{"n_layer": 13, "d_model": 512, "n_experts": 32, "experts_per_token": 2, "d_expert": 128, "d_shared_expert": 0, "activation": "clamped_swiglu", "moe_layers": [2, 3, 4, 5, 6, 7, 8, 9, 10, 11, 12], "router_score": "sigmoid", "normalize_top_k": true, "routed_scale": 1.0, "balance_loss": 0.0174, "balance_bias": false, "router_noise": 0.3, "router_bias": true, "init_std_router": 0.0165, "lr_router": 0.000324, "vocab_size": 32000, "norm": "rmsnorm", "norm_eps": 1e-05, "tie_embeddings": false, "optimizer": "soap_variant", "lr": 0.00502, "grad_clip": 2.0, "batch_tokens": [65536, 131072, 262144], "seq_len": 1024, "train_tokens": 613600000, "steps": 6672, "dataset": "wikipedia_en"}
Below are experts of layer 2 (counted from 0) of a mixture-of-experts language model. Rows are named router (the router's row for the expert), down (a neuron's output weights, with its number) and show model dimensions 0-127. Each number is 500 + 50 x the weight over its row's rms, rounded and kept within 0 to 999. Numbers have three digits each.
Before each expert's rows: "raises" lists some tokens whose logits its average output raises strongly, later layers aside. This comes from a sample of Wikipedia text that the model never trained on.

# expert 25
raises: " ", "\n", " Home"
router:429425539439529461536521553472499476598536544544513499437577484455509561496441528529511491514560454519571473548507503524496495501478531559481428574483444417423530532528497503495478448541476532497614560494596419461445458479547500394540455509487486466518503454545440440491504477623485430438485509510496551521431388503526452463455425458458439521530612589522552480457517512474405467582496
down0:524498610542539466419480506520443514546439533488641494489487483571450485499471404517458459445464496478452439456497571502483510548586441560522519545523453480506515471516554460450572580477470446662500590553559455466515437436387496491464463523501478534395541557492523457476522542578549474431550558436479423522568532553559461496472386539498508546501518557401561483546474460456453481402522
down1:515504552520490461486560528491506557464564556521422536543638507565574527501499416511598529501566557452525503518466522533459480647358450535499549445461358544450492522461529518526529547473594432497474531473490555548536476459522477422515446538501571537557526473552537502521490420499505485573451487487565535457603501494474410479510464500495539518505546427506565522542469433567566411452487
down2:501564618483477544555543512568495508552519479475485541532514616573473488512541556437467549500456478496548606476534442480527476641554546481420513499486605506473570488536422494436449451489596435527456614542456525487590524425489506460540533501550508457510501476527551495467523577426493516480574474658501502534525475497502525496517543501483439443461505454505447603498511514519514436531501
down3:544564534514482497502511417561580533487515515508449539509464563529539530474483525583494482446542518510521428489465516524443572482447535511533485443494451521471500406457497545493571420543566485467503508490460584512606444500371545529534506518413502542437514444607487510438556449436550545568482561482548549468604508636503504643431514545480372575517521380464489569583398376616484512437507
down4:421416649523462480551575518632428558552463442543478500487623487394540513480533491534443354480507482501464493520520502459403596503533502479523512603507438515539501500518466459570533449515515430566455514453544499486476450466568548481480471437465520483576418557582585494487463480556414443527569541472574518463603438560509491493451507496515527491568563423582505499477571491445424506500468
down5:468560476440493444438500490530449514463564452512398621525465524473507480557450511433489484464459466659521504486533515457462404481461513513483485512461593599472449387448492428513587486537421489481418463458554405404493571522451528582550417533435505607456476434410438467553459474532591544530412510404522511565553457469494442476507440473382584454453501592508482465504404557559438453453485
down6:481526572506557496476508524580427486453550513374502436479457501501508470609465569526540495450425412515501508442560443435502453565468564526524524386505457516467528522507463571579466375529542490546491565400420480630560439515583500489514486497479542451463510466491473462491427493527555509604430531490569478492429499485463460498572525591521530577526392452598479562597478444470483466540527
down7:512482387457514446578453516544454526548511447560525416435435561468514512585471501418551568481485429537461471480499471476571499521561461526540552526486445505467468521589465552549573509500475459540555469518511487452473478484553489530512436480562429487464471503563588627519591431494510485494611535597488498471495529497582488482517478566450435558532519567513537575489589508528518554417490
down8:460556464513441447568510524549507515554378525527591580515483575598387519516440482504508531470554612469379457503431510516374491565457404542565453489551512488518549443540459568493596499417482448494639438539557514544460494573495458565527541531448594475445369518519527440519548514487479589485487505463496495475533523431489482464474559464417466564482446489556505537525470517473454473550529
down9:630500508482459461522458521531557451459575478602456455495562469473529508414444457529529436543474615449440397515534494446528538502521499516528512464486531472491579550489468495488559425556463476455477450471531535512482426489499515495549463464589550372401535493496445489495455497508454474456447453443517543507538482606524472532571498415509499543527434437504538575438600480539495477495523
down10:521514484483492451518441513514482344513553489503459504407462537522395507562525423478600527494433437495443489465464557461544554521454493459530472462470459545461460543498517490408517534488359440527457470527470508519524423584554445523477439548510514515502493475526568518454531433516558459516404571514511446477516481428548513526445501530608525469549321519471422406403448485483516528497481
down11:437447506588560493409553603569518498576469430479465515599487496523513469518474536554547520502487511502615530492422394531463509457497500467532518552496547491526533419514479471501512450443403594540530502447460448550550387418411520530509566440527536517527468344389477480460491508548596439502547487437574467463420574498454513472596517396472497357477527480597472519463428431473551574535594
down12:467517522487537411506370508552517559606543510512453519470431422557548439507603500554452503622498481634490489596438490465528533477505496571360518514651502464515472480465581521548549458514553494549469464557562490464431593483495619526483398500478551481434551489583525555519513554476456477554601425531516476461415587573525564496484475496463546464437494476585425501508518519524507523563555
down13:552555419507482532521499504632503512498499467570530461512446556493504483413498393546529518529479454535419512523591547435403475579547574400523518467416474552456470487544532526612538454537533597570507544391611456585424589480466527511493569489485578565500509516418558548470580413526580543569613426422538499531534545555522494472620498573517455491549578576456450533446427508375465536453517
down14:474625516481462471461505586468485400538433431484480478472435499575444535471541475450576519432436415502487513504425546486585523529481489550366482583523560448461565517400398488540462364533470489572508445431468490447512403570598480456480526556569523594446542447505556445577459501539437466466521471571450548457491488504500484430416516470507496478528596573534535508477460506429530513477539
down15:548434426514497496471503435361424453447530421429550518504430526429473562406506494504449537501489513488588443500469470567500524501613522518566613498530485461520504525504535507530598525553490490448546530435555502494539486583496502402522609444438462546487554408499509489432527434451452474520566602433511507498562515587503502531406540522531564484463520542559525491449570526525496507438489
down16:459547415527504493517477523521438416524496531555437590434390544482516520522542507611541442540517507487426499499553575523424466568496503612513429569449568487447426442348443587473483425440477429553487560548505480507495558570536540517506499545545585459570556512537529554487381468544568427526562538443460411425595614538525427491516512435566605560466434540508529504479459509484482502490535
down17:534488497452517456540417501545442455536433440579509385482516494535476467462488456528425486581582504488471557455378483430632404485506481641483557572480531519634466512387469531516569496428374510521502472557499418489516470358564510495463506471403486472513491551495510615496460499480559521466461535562533515436533486486391581538525505465524509464576531501494527443477509442423566632513475
down18:539490557566575468475544464445499478463494473429532483490491527528603470541499537529546508590402543530401572481521560535382542514509421572546487499416467502471536548489491444508483467501454469461547583509538600527425487469452569455451533528491457478599516493489519569484465489524473452440466516478556562466475498480452414574401500535457457586509506329550540531488494529527492514497472
down19:557410551520426518501513531496465578500460497508482528523414477481501492534447505446457520510510525427428488551510426569453293598384506487583502400530434491409513511463477452484434363444545499520494511373497451575490529545496464547480522470529463557556505452402487413502504448553522488510583551484459507548528531504432459467437522564522510462579607523508523476482479500504600471533484
down20:475500518496529482533514496331435457487581550464493435462423473490444497447527456510493519521479479540611534641541518565461632512434514534513506491497504566500479499576550495518490517485509552481504583529571498516408520582430611542442490506528470540459526531480502540512513604445530562458503548466566581498529520579502551439552448480449534504490499482388472447441441529484481486467525
down21:520491538520480532514389524437511579488546460498436481587460469561479460440445500565571491467552440380515557460575540456530486581473545497529512474507538518507607448573559505471396505528526509554509526498532473486445553481540437468553495489437538393475521515479505517563487374512466524535557455492486618453464492467482500570557598551540426436451455535482581544494496526469470476497468
down22:490531549392409498395572552462498479402546592532487509530407503403476526585476447567484592565439503458420563582474546428540491648506483529574552478449449541526524517443513591477480585527450480540524486485419463516479430411473547476474466552444445453485559514458568569427509460484508464500488535503480514612503546516437484505363517519511520567458522528561466445364530532467528569449537
down23:538435464454513559546433406446466547484468481475433484542452504540472519554503503465522471418529494602537494448475483588494460511435605525451510576498495577601478560530513493492471444453511359478536573463535535575586438567463517533544529541429453507545423513508477467501484630540458438439480499486562438601515496482437537444510477465537591520539609482494542371476509501442526503400453
down24:502577495619461498478402406442396521523554498472463502567500504540449473476513426437399555447557460464509424473514443445449522530506543448513493428509565443538523542544580590482493486491560442514541452504534540481513496478527410548494549528502457530469478500490411448437452549483568477446564466447466560581490512396454628485475488485482501514527544575504564521429425491430471439544449
down25:418461484462497449475438329454533524543545570459416539490426536464461436504538500507484496491480492563501472511538507421434527538419542575483450534498548500503472492505536560544416548442507517482510462598566514580414504539550580509481532531445567526437524592552529552428432475573465473494414448500579587469564491484434538489521546562569529486513397538488456549555370451416455612514540
down26:516493447517411575529525502620442496436552562547594520505405563530579427494455600498437528501485535566535456510539488558456499479519539494463401413501554561469456486538537454538490462489544465357539463509507509594536547527526599580543519515483535594459483472506424518475547470534533443564388530538519444548445503438509482587443523527465502574482520516517529443442484496493530492583448
down27:568514501490451572457498489530498530470577383419466576502522533462426488510491544430530471472458466407475470419495524529552476518484449511538466550433436427547484536568598538494516627396412516559552505509457480542461437480473533530519485492495442537449506582437581528512479505598503507518473473507526481506441472477511596513388515439547465505534471535571460561450565424446525482481405
down28:498449620615507524467499510428409493468554544478522579474579455513555460530444503531393529445491558508520512465483490433445577473562446477493469537464508447537433505539521496515497524587483410488509542595519510440483498497509516508479567529535480493435528426526649537429463478543518490539412481424598584413541584600536416488490415409546505522607541575504526484393499512498541525550498
down29:428512549451494451505535503517479480541521512473589452508534497510559527450539557578619470559554585473553563462534430592476478567430475517479460416495478540459441607510577461574490501496602545514528533526490454531506556471457564581484398331456508442502526542556563488477577428539595442520446494439456480569502538497443507467537457539515660409561506501469480524474481477498459472528502
down30:475485553474533546459575545396551502527516497474521498559478549499544460520510551587504466470488491561529567492483440558515456507527497506492541552517431454631505455614450520475517533542578372488466531460497473657491397461499502491486494551526462453555523511453514390527459539508496508475508429503505469476433533477478528538453525498426461496459425456512611449435464486507493544540506
down31:508521525576382457511549445506576468516442506575465434562462541550483479476434575408479562498497506482426455468487428593580502450511466512625440454426586456449468478454516543507516463524538511499440445506516505490488554536612414584524597563527410517474500497425598443515466423447518527519471484496466559477555495477505520486462497452461555547535557522550498456604508438516514459497505
down32:446466576505516511493437584388465579421547534531468464529526552467459453478513477502483473554473387552507531457586572550565541512465419515473457521454486533504522469608456542467528511454540551488548452571493526525473515609535543531441506520486507464477503544492546504484525557496515495618584430513459580488473531497482536526490462485511490519551538430547430481548495488459522484462480
down33:518418434427587486501494468535517504511403555457533501530533490483540477562570446483455515522580504560610476513452566540450462541507472432509501498593400440503530534622538504401443575485478511471485424509555482496518477468432525595499517488480546546577532466463530536604482439585517510512544470519472468616449606553564506468588445456508479564435410565508423426488511509518572508522528

# expert 14
raises: "s", " and", "to", "e"
router:437560564523615460512504410412556558477563490433407555541515575502463478424381443444480486540416476571493543420557476566496518541542518489555520571519586515467539529449563507509438438422546526514474484534516546457538542415449498564498436534449453469541487439530437573477504521568491526451535503576500557503477566425467424432487447517605612498492469527638468419493472490524489543538523
down0:539501458467475442447555596472479493471480487505472430455526498489462465574396448550507533530387492516547528530573507596504559577580534581520523470486508455465458466536534538502482452536507467477514536536582473507418614469509468526544506474569563496424582427486542481496515417541622500472453474460572558538516428537429441494462572542436513473554481481536495574563596582513549515502461
down1:530554567489500542447506576540441480530468465519409443426513423554466511591490444514513490509511478521514454556440526478417492462507493547466474488414427416552528521499454514455502552540418543548457585501485525450566385447511541457560528567521521501471488427493487504474525455502462479575551590436547502588538507518464400472606533515557380560452538534497525503516491508538565469452571
down2:415611483493474435416512478565510475557410449495533531574433570626569595453555487434487464472529457480515384508567470534532508601448471426461534454462541619514512435433373435555384512509490555481536473502520469437571510521502495515453525482508441454500512581546558614484601484478551545578555439488419550546569478526478458536419440480503532477436454406413433517472460470537509471495534
down3:541435501499468535483509571545564584494470519534404448504556483545582514541387514526500474558467474475567540462453529480523517532449510586536432549481479508417544466567510476538565520470410429510516455455465525608534478434551529511510466486519453465486413553586555543506493490440482529529496444398451456476422473390549556474414611531516484526542427516620441570572426527475508550540424
down4:536477505495579506548525532482497476528525522654479540500520414457477438479564542581495512496453542526494456399514400486493546634523506455397543619518563576369482457487479545636506492513456532512409588579465557490457420594462537537525518562533590473537480526512438432468531567515512493505459472569387469597503438436488474389490532512449513539481469471421465500508481447524497553544563
down5:556570418493564474467516502538573544436473542532452519572541543658476437603526538500526463514532509539560567513520501547419533447489532437496529440456527530540393487544556564440518529532497612530537522443438428406515483533459543504491483491512539426588568534646516436414543513543489481527511451371456533398508522449460517492583628482496523456486504520490446553528495451447543468545519
down6:507520602472466534477496492403519574476502474495560547640504439544498514511511533515476533481435438513484452466565406446559516556635549515493490582532475501468534584562503534513452446453541552511545466541506578556497480516458455543508530491496461471464552511471549503536504528588427437533556430436421520507404555512512496535567496418531456433534432481415432573547525431485451582523473
down7:481507443571491409464490491586502540535521458510505454528572533498492468486523497525529583502431496587485494501565495557566425565541519521528467448386676415478573535370498521528465468492513526509446502500600476536550445439499580525508528450444533537414537494461524479515557509557457527521449583564565532511503525582591544448579550463491499546462517499473503566450440461567454488593497
down8:572543482515462555571489465517568436489589567515443500527422509560471479477529426436514569485493562480429512411496494552614505480572446567469487499521576525514504490446522458498568489464568531492509484478440505465450558474494401586480550492430485566521551537424463477417450423546478536580486440518493520485509403473477562436481469433451464562504477480567529591439535552487488443512452
down9:532436497526467552578516563456457524460460465540499489451518453551488560518468472521595487525490483446461504503574517460577500607510460553491484477593449501541594461431468453581504515485475463492518459515524533552484475501446403423494445547408361459544463433565403560513593386440524486421500601509453441450586443481593489537464426538483489482503428516488466501556507505581573478488427
down10:553477563518368418464484429406533465521421542619518508436595527407432480460449427559580392516468464519475418522497506536539552557449576488561513593493532528467526547508550490501469435541523436540538615555509508496566480456400474457477568437412413578573523448527511449497515508427534516465453446427489453510509494549464527534461482522539415468591525493456459514593454492445403486514441
down11:563465571493494531478482571454415455527525562474575450442490560557521417428486507415539554489495415497541477567451441506495493506549521544505527529458467429501477473552452466456583445474550455437490529562492532453535385535440452507469496516570521513483504515518488469508506532472527512450488543474520506601470505514463479469469521623401410567421398557498521615451479565525530458538573
down12:553532530484520509458532538502440418534507520422535467511456495476412437512567524575474613453401506492527552514533537549533491474519553447419494519521481581484454559460464486583419436501461545530513492449474530508531473446592485504489507514414533524472499420486568387542409473550497423557522453532427467487503515503486598513524455581518407559450499455381500475505490487422502512503488
down13:520506453388500475605515547549499529544498439623520405408588455468565562492492513463640486553541486463473546443469449564486442545453439492550418467532486518463592469467398504510501486484503525486486540502530476505496530400469463523501487455520414567438490442502483530528563443488522482520547430450592469410481519575530496500622477565491557425447455436433500437471483501510485496591449
down14:498556481434500467580518554554478607544472554485402448541616510422513603390442464516447509409578496545565463559493503517449447408388553496548506561466486445450539485563519536522476516536454528493472489533565573611474482462530538520602535483533489497488360557523492431447430386535533440439451451440581456473505559413569490490431507572538538523546515519500490423502553412463516371469466
down15:507416591544572547511459490545488489475556425441452501542564519465525405468472538585441574529472483511385460562475460498478432545461509446483545501471549565486424481574534558448486513459493451500532516478561573531502421430495618492510431482433559501428472496534459485501472539538455527515541475546440517544457391429476531510498492602521339564502562518577511452510450480536523588499485
down16:614504514435519496464487554515518499525471508540500495483479473489505529451563525488532523427460488568498527608511671480550556558480520531542506453438451490476500489538548454497506477447392554579487502459450428369501565474467515472554433560552502489522479468516430504404507517413580533566501520573604520474451524463461558528518508482471507494503501545487562551387511495460464540551509
down17:451582428566525478509372443556542512472590475487538485527509406463461486530485508485568542538502505492525499488483514560436512536523528407464456570473453476585541557615595431473501462450450532505531518415470457443438461565552497511401471545459439571586550384441477563636527538489459562533492529424503480499518461551434411515494572465509485549521556554466534395510519528510541570401441
down18:508465467542506465577379455476479480471544532461441408468544469516474572461472516500521534521432510415463540561485532476526468548558455514446469388521490418622475456522527413485523539545507509388381515450548512521466401425360507396574443548579480396406473540544464497537531537490533444461550521419534505516523554528474427469503497531455412443550552496388509496414520494458515498502565
down19:457509546487512547496562588544551476479488482420445628533538520547568469561515555548456444428488494380508577525465558431541481400477445553419443472473455584495443525518522495511509497491531467458520509473482515475538473474497491434436505566493431492525560534515485428480480610446473514575605581525489481493452598431560636571473537405544522465419487575538549550504420495503595487548477
down20:497435426496485563494514431556550427477429446526587537417410527479457489445480464569435503524417469468423523418431542471507561472551466522465488539506516563487504476491542475459530435440455640521582490439473429564495452478547563404513520445567547491497571533438500404545576619484492464459512573488529485532460482599481524459425485616552502475610527527468487519534480428438493537518450
down21:514532411477529576446427486487538544537572502412458597438541565469491491542474414447438496480511488500581532430496478555474487516555641538622396485502531644400488500443518544532423533444449647484469511506477566380513542498460520513528455506507556542522503527450461527533598435501465427466443576572466564470510483466487541526495391532482476541640459491522523443480557460487506446514470
down22:472429558455513468417536575455474568525498431503502585513586434620471496493495469468481374556433488467511532637494462459544578571430475495495466485503581528452512419534391529505478515483597501466548493390407609470506510586443531583443522414470486538558498541520524511572422542506408557437614467537518449471526497479480514505487480528400503552473515548495557415521510479551459435469470
down23:403423526511528447549513492501419522582411470432467565609516454446453480535454405519416484489533550521597541564450511504457459588469540535516628398482484557566550558532484571459421553555524544571473533655482539615538474624429428609453502484544560493546485395475494547484542555485565503461550478545382421445556491524542485572499406471498542494606491516478425420493448492496490586585470
down24:498499463484577475447552525404511488540542454617526501553481521492393472518453496550571454479506496471537452500457434459548576420567441595442478543471497556436443474508524458499633382514525551492521537464494479554458525520510559471502440572461504419503461520514552466532455382501549531595424533552523456526481516449637511476392482518504459553583514476453492537496449463412562532533552
down25:496529473507498469496473553519506416484502433532469477532494516513499488506519476446524583427456445417534443480533559492565503476539538458589396498450567438507531429640541512502446545466512446512503609574502534584553519571452577511482533552436450593483487524523426449577529582489505520525493562488482599532398592582526488496385495518534483458522512559436454450509555421515513521465482
down26:536595528522646515382546512517487474510465477512479540445399479410508392492538527500477477440448492522442567592508455531446497467428431464506572574465575457483517559406459544615481436546536519547499539465443543455404511517479559526578492547431508586533484502501531484543397545584486437520570540455391468412441502478541454470430588493512502535511528493508554496366583466470455513591510
down27:457476459509415527581566535457442482477510449504478556547478498518478483538472490471525465544507523563439419579555551469423494522440539494469398485515522496544538530493483462522505533539445538531424546492460524551540533493454528631522508506397444425569411427493546475546467509475539469486546518474378565594599509494551501572506476496479466589494557363524518552435507539530558487354561
down28:525533585546456577496510495543472553556475428527541587630576482404489423458461551479541461498484609395432414517508514490551425535576582507528552437487482430520478514602483476487437551448528398543469567488527534410432485461515549477494477508494488526528530500565511398447547452522600499477539474510517499464462481514408613529484556464488470493468415606482515548459458510489414474440554
down29:480528476535437556494507576444476515476474537521495500454441510545477523489526578492561473477492431426570472542518521404457480461486556577592436482491559435490481409468465481546508403486466513526408538464449546491488535466568428547537529544492541588505556521441519447484532468471382454512379450466594545529441522488418516463529500501479494513499472568549472452499525500587446500480421
down30:484541544478507464500463479450463500557550461438485490544544462373490442513499380524434474522502510484498545374451529486494451526460487536563488389548488514515492447468441515479492501463489572603533473402577438544425548599465470495484564459581556516447497622477630552431497525527534464606474463491430487459552523432522534398453553503457478445536507520572439466488483487541466396567434
down31:488481514575458541487479574461513505485410493475454513475485554518547501421539537488557569507488500523560532497518517488506559426502552388469478479455470424483521562549488536520571520600463507487453503579534573451633549474468503538418458515509423437510371498554526493433451465543602434415405443503536549469431580556477499592500461514524541471455439621529499583504523467527505466556517
down32:549452478519497383469469599507543429493569519561530418414461467432553491516465511475485415508548529523458453509530566454563561611561497509555409518518506553541584419604447566577503468534510452463552503556467488525554473509553578482472493529471494579480484551442592473532533609496593545470495516506514516552602453486505501516473557513501489481438512479543501557507475517545491556538474
down33:496553528554511514419459539520497413493503437450498485453527540483459442537570527501483511517535529555403506519527554500398428637520513538439492587501461531461602492467480556455461557423496491502532493483484389472443482522482500506410585486488478498460538498492561504483551517513457460442606473394543500490486519570422422529541497477503518547444424559497395381523489399535426573482533

# expert 27
raises: "ire", "ids", "tia"
router:422481521463587468565463496491551521575543522480495570445554547494454535439433537417430520517525454515543478513470488584505478582511548577565469561523527445427546512480521546547474424518512559463584526464515471497421463391408508463572524558470435543494457445571402445461517464565450462457552452538433546514526509374441467427478489494529536514466530580609420368439472525523471522567598
down0:534437555406421455467486520501547559466505522466494536424487474427438590551539466605465457474498426579473610504481472494431465443494476506520572410504455541418538535559499478503437457516586481496540543521454539503532504546544508452571598524461518538477495541466452512612455515481548506542509503581402506467492471494413527600523514568530536498540550485524512527577456471558441455531469
down1:545488473509478582526474521525446429557479560612512540488452454391548459458437379447520528543559586388488523551517639528513506491551471472478398485492450460527574438488534486483510393499570455545497487486579464434506468529385461457596478417570422499430492500433500451498461474375539468545544425532518435537567486592438462585513581542451491590554498505419490485441564515469431502552503
down2:477486529444499476485512441466529480489461553496559499498372555470473483496493520497480490452506522473504540467545450528399544531467542525504612411466494540467496454492521433445524451469532515445533575401570445457530457537519534463515509502544497504556518494554627586531505613454608507370552505596507600515519434519420552556530453576519513454519485445416448445468504404552518506503444
down3:462403493474516470491558457503458480570532552532504526359450479515505510542456608596517520497494441513541505454449498511568422474513451393486490461514444495441583566464384518559487538390501481531537505550454487470414537469507458387521454479540429381504482527483529541522553530577585563496551549455531415531490539612520514426519459468455433604463407441499551457479537574533469487362512
down4:468596524596543500640484576448482443553497426515518523449558546477503448397438397430493422527600496563527396488448542482473501604535391456485410507477475489536490568516517525432478518547397477473441588487471559487464502479485490479542498457554574452532486431495531558421536423487537470574555520488510498491531523473543534502435566492550446547568518462523541517609461482494575512513463
down5:569495417549533461444385500540458496539434369479572484453425544482456484489632522581522475443594527468526506478445511558515553498486479543565463484467444567511518610405467479499467446562540424592549449579491569474456577457442496441538537570395409458598459473559501411558463543518607426502432551536429531536404477488465523398511453561572446517509458519483499441593434452502528482512523
down6:512577498519487555500412440510515463458551606542474486385562459475489505485555535415568519439505509551498419450514572436470513466515534490514477439462555437442589554452481421467523482496546520501493579434480454522553424476498421475468445526438509573539469519534527454466563546493485485467509552482535507556478486586487510616469540484487434509464556567531540478466428475414486492425437
down7:559483432529525515499525498491515524512516512438412471620434458501510496493527554512511469506413458518465493589532438504576420477429475525487374459547489463543494502572455512494435530638485477559459470449550501464482522531497434546571474517492479474447472509485434577445464615538534445539500562513517511414448523470442478487518560498526501505514565400558452533552437554470581585492509
down8:471458490535455495511517429444530521489491558484527477472626486449512524518529487482516486490473492403517482500486523541479416505561472553435504510460473548481449519484448484520484599534557549497455517521438564489612413488506430520503376516492488424567420582503445489523543474495501518578444424516460478534444532412499491452541542565539556471461543496480492563537511449538542492457489
down9:506376437459489399463502477526490483503569525572512434594563467584454516473512463473598547507474508504405539432518526475469521531474507534522498507407429446509595439456477485544512564512432560385511473616459566484535486496499560486480472507502450466524473503598514485477426448529462547589411484547482516569417543552548553519447511503500459513463441491561514465569434391501473581503545
down10:447531482498458473439521498474360593437433462511541452475531573447465515407417559474433497449545445458562474463592503452506517516460459497449489564476512575582464467473538529525436443506472495499501534529459563480349441441487539473477484452416379372442490486455529499425499474491588495487422414421528514441488480457503430450522561496499537506482599510505572539422564554620495536589468
down11:489481429468408566540434541466446513482479372537486493397542560472553587445474480583499520573459553538470515453463456544452482549509517609468555445506503536469525470444528441444519513548477443428432664514529507551429465492499515452554493517440519506465547477455544550524509462436500512470470534474524443457492554598529558495443506486532507501462484498575432489410443525463555482540459
down12:444489444580580461530456443615605481458570595551541443547488513505460537463520556470608539440480463514470494469504435549531526546518436559538402550500501488442512549549581524553490546521517541518506494511427473511561395491447523469542516576531498467538418442406459524482413504563547519495582537432427464539517504536526403523459544573453499550510614535469496434610407537485497574407579
down13:594449514469540501471412538476577495467502494458556457524578535623538492475526500465493496498482414506482528458504528571479422481486439469507596560564545583479547512402582479473459407532549495530469486477618491588539470491454557492558507555560450540482435496522503587511532487454467626525511522572532448358431374525574563452549518458564504560587539525495498538527539512505445501427589
down14:430603537465513427503479515493465386476468473462472561471437491550420477501520435611488524509537509574498427453467541522475483422407427472578568514518544425594477497435626505516578548461458524502457471466586531471497520497519467521483570507603558512533505544511497401436468447541566498429510457446427516529590444565468579453547407545413501403513510512511479486570550527607530487432528
down15:511536460396544530389559542538555590473465509581448591445553503444502529525585527515515435517565446515523557374601424493507653594568438415541543475540525485476590473512374521494500532484485525510446499445493420540470475399463559492558501507561526522518462532531571420523617559508570478519397499532468530428501594492533555470426405437535512570489397523482558535552483522484555556547571
down16:593572480484517623551428440428517471486470532561566546415481416490410505466466441484495552532519561569513458472607522544437455433545614555479455532548555537460435524532450557460535488430497570504558560471481460433511456559464453575535516506526547551394553541501472521445439521488391479455499363461554529567605455490544581467635493544520458517609409545542553456496576497479528518448470
down17:585436421566520463466465559594566492443482548553511478470534500578543505471530426506435520574542553503468513570482517492536503473492434471459470410514503462540526488522377633543491576424522512544472507619543522579432461498412521456452483480570544538480544453487496481459521571476491567539602507492497406490538546506537519516527471516574496551465512398507469439528467548509453562453496
down18:474467534523463474485457502549462497518583466485409448530440582519382483540461431550449484512463491483560512587431501453527513428477493466511482532422414533518528445450491498566605455612448537449561525459451486504608563523523428487484482501585443583553472451520521566502454553431461560454474515494500521494502495452473474504413465541439536496537480484410492509379542555527582490453510
down19:496560518522462555503542496412476387514539567472461409492489509534413482503535512468504529520512356450558463463520459458529519469556595533491500443492449590467543549571536486476473564458428588505528565522442555485470604451446557510462524486424489449576554484376447568529465525515561517557418470479543508469526544518485538601490450503554529497474416503452516568471599517497531518515483
down20:465481472451489449516519502499525477568441487499497463434433495552560540519392443544487568513498466479478565470456487522511588514564444466486424465410501631528566463584564467467461497407480457545529485530609379465540531525464511429443454466511500509445382513435502497452425530466547503542519540507537577458538505530508546532522506513540507453572503524475592496471504558459506462542504
down21:463595560502440535502445535533562437489557492508497476513462484493423495429502440508447485582564481587503460537557473473522518542513406485483519427445568430618539427503554529476493489533437609567529500353469525483432535513491464500586590482548530471493467622592432514475540627464414480541444561539505486528480472520485452435494526549574536460561542489487556497610528465490399534446497
down22:472516439386559515484511479524511499556511579489451486536475475508548538478508376473598452583445569491394504499457418445463519472496549449507520534502514448521499533577538501466452474412458462517509500407513512567459486440497556481499518450510574518468503404492511522575486409516497475582449556558470497510491481524470467577559563481508568539468422467479619554484508534463485556482554
down23:466485477402501521511469509505420563540538457536466458487501524445433512558544471493517478518478482526521500437452512597543620542551429487513465499472518511515575518576517443460534424515502510583545495452482501532500532399550413494500466494526551416487508417570455558419518508529585536438533478447572496471516519404477480497537455470515452496538438500655579426386533504529517433487476
down24:536462431484447467515534547458474437487488479364419617541445517444507474498453487377598476481406546496606436438437448430473464530559546503640614471609538543491517515513570597566490534508440481457540505552494512491524564537505452433535464534490418502479521476496463433585475497417606546506449587600458489474532515444411459484571492499462471583434500591485466570578501417526545443477514
down25:444575427412554574575533555636494444489493518508496431437460530556495517518496515501549514479481449568516498509485511510458528542546433518496496474479520461437507549488528534551477440540439465435459441481526467572571531526484486508468415479509397485500546485491537457546477495470532508468545522431508464453512366456471437615508511409491432535452459422455449542506472545482539596472609
down26:453471395504498467474525487505473455597476427488583553406389565531541513467578470404458519451461432522483488502528460429635418514417444472535465548468406483553498484479505513514502445425473463492477544565578420451412525543469465470412480447554543491568574557479403494465500478582401457522431376468449492426507503512567487492483561547485508414443509472477498536431509536523474548493507
down27:480474482559517509495552414501553530476580383553518536449492487523470533460439485452539485479506529565637471470552457506578400575514466560532400511534411405509508546440475512494459537483597482571519605466578507529531538467601587463549599557433431599471511446419486478551535524558561473580389502542466511513476484541479477531493565530499411437523462530488499504551434562544507410480525
down28:394425486419558603554366548526441535431462528561425448533487544481546414522500561520466529460500488558478522516500511423549486503543476592495392559502570460458477455567448537522524451471483429375485490463523512525510478517539481601558601551607462653473559476378553517532523469471570439471544461577502520510506419448582537481481457468507465460471549531534528451495561570493507453487428
down29:432515563445541478506629423387505479534525568576415431455457538515563508496489537519457481517449545569429563468403562540551514538466481525474431446510473478497483475569524528532508454513461507519489525530481504603493553517368593519491452570508500513484611526529515465574498525447487399508471604546473514471450502546487509589455416532558489521520524448494492506566545442502564446477489
down30:484492483523506458505478445464465470599518498504518488559523502473569497476595453464525523502614510534543560475488522501491464414518550437488564573514601468483491467578431467487509442528542562493528412478530546603451443486534402483488481417475490529525512506479469499419427535504529557455527561395448475557546426443477494504501520464440526506486528474473575495539470445426499463452504
down31:606368511552542565452517551559541493603480513530550506595525400486535529435532517489411467406458462551449518565464472469532439473455487471529524483557428512551504505489603456592486481533489592512533480493454418559489472582473553469457582436413510470479448658556540428472472583481468493464575521542555491540451482439506545446500554394534542509461471578459497412485427485560474423489491
down32:464524532619528482466523422510533524459543569539566496537479437460490502468516540545428529514446521399536535596424421573504565497546479554549427622526472571567503489548461512487485517574471481435444544530545470531505538448396394576443503515479419411590513505654654401570560568401539516500459495488553486530532537477489491439525416600520429508490540475493524499471459639557460561508453
down33:512407539535437408505549557517497480447524439581511361498462540432437497492467506390529444478490429624528510489497454456508477443508519418452461502548453520364491446507513531468428482459493537424581514431566507423562595423505476426502475544580461475452561510562472583594564441493594506493557417519535570592481530437472497492445506596490497476524577537497531536530527563470447410409434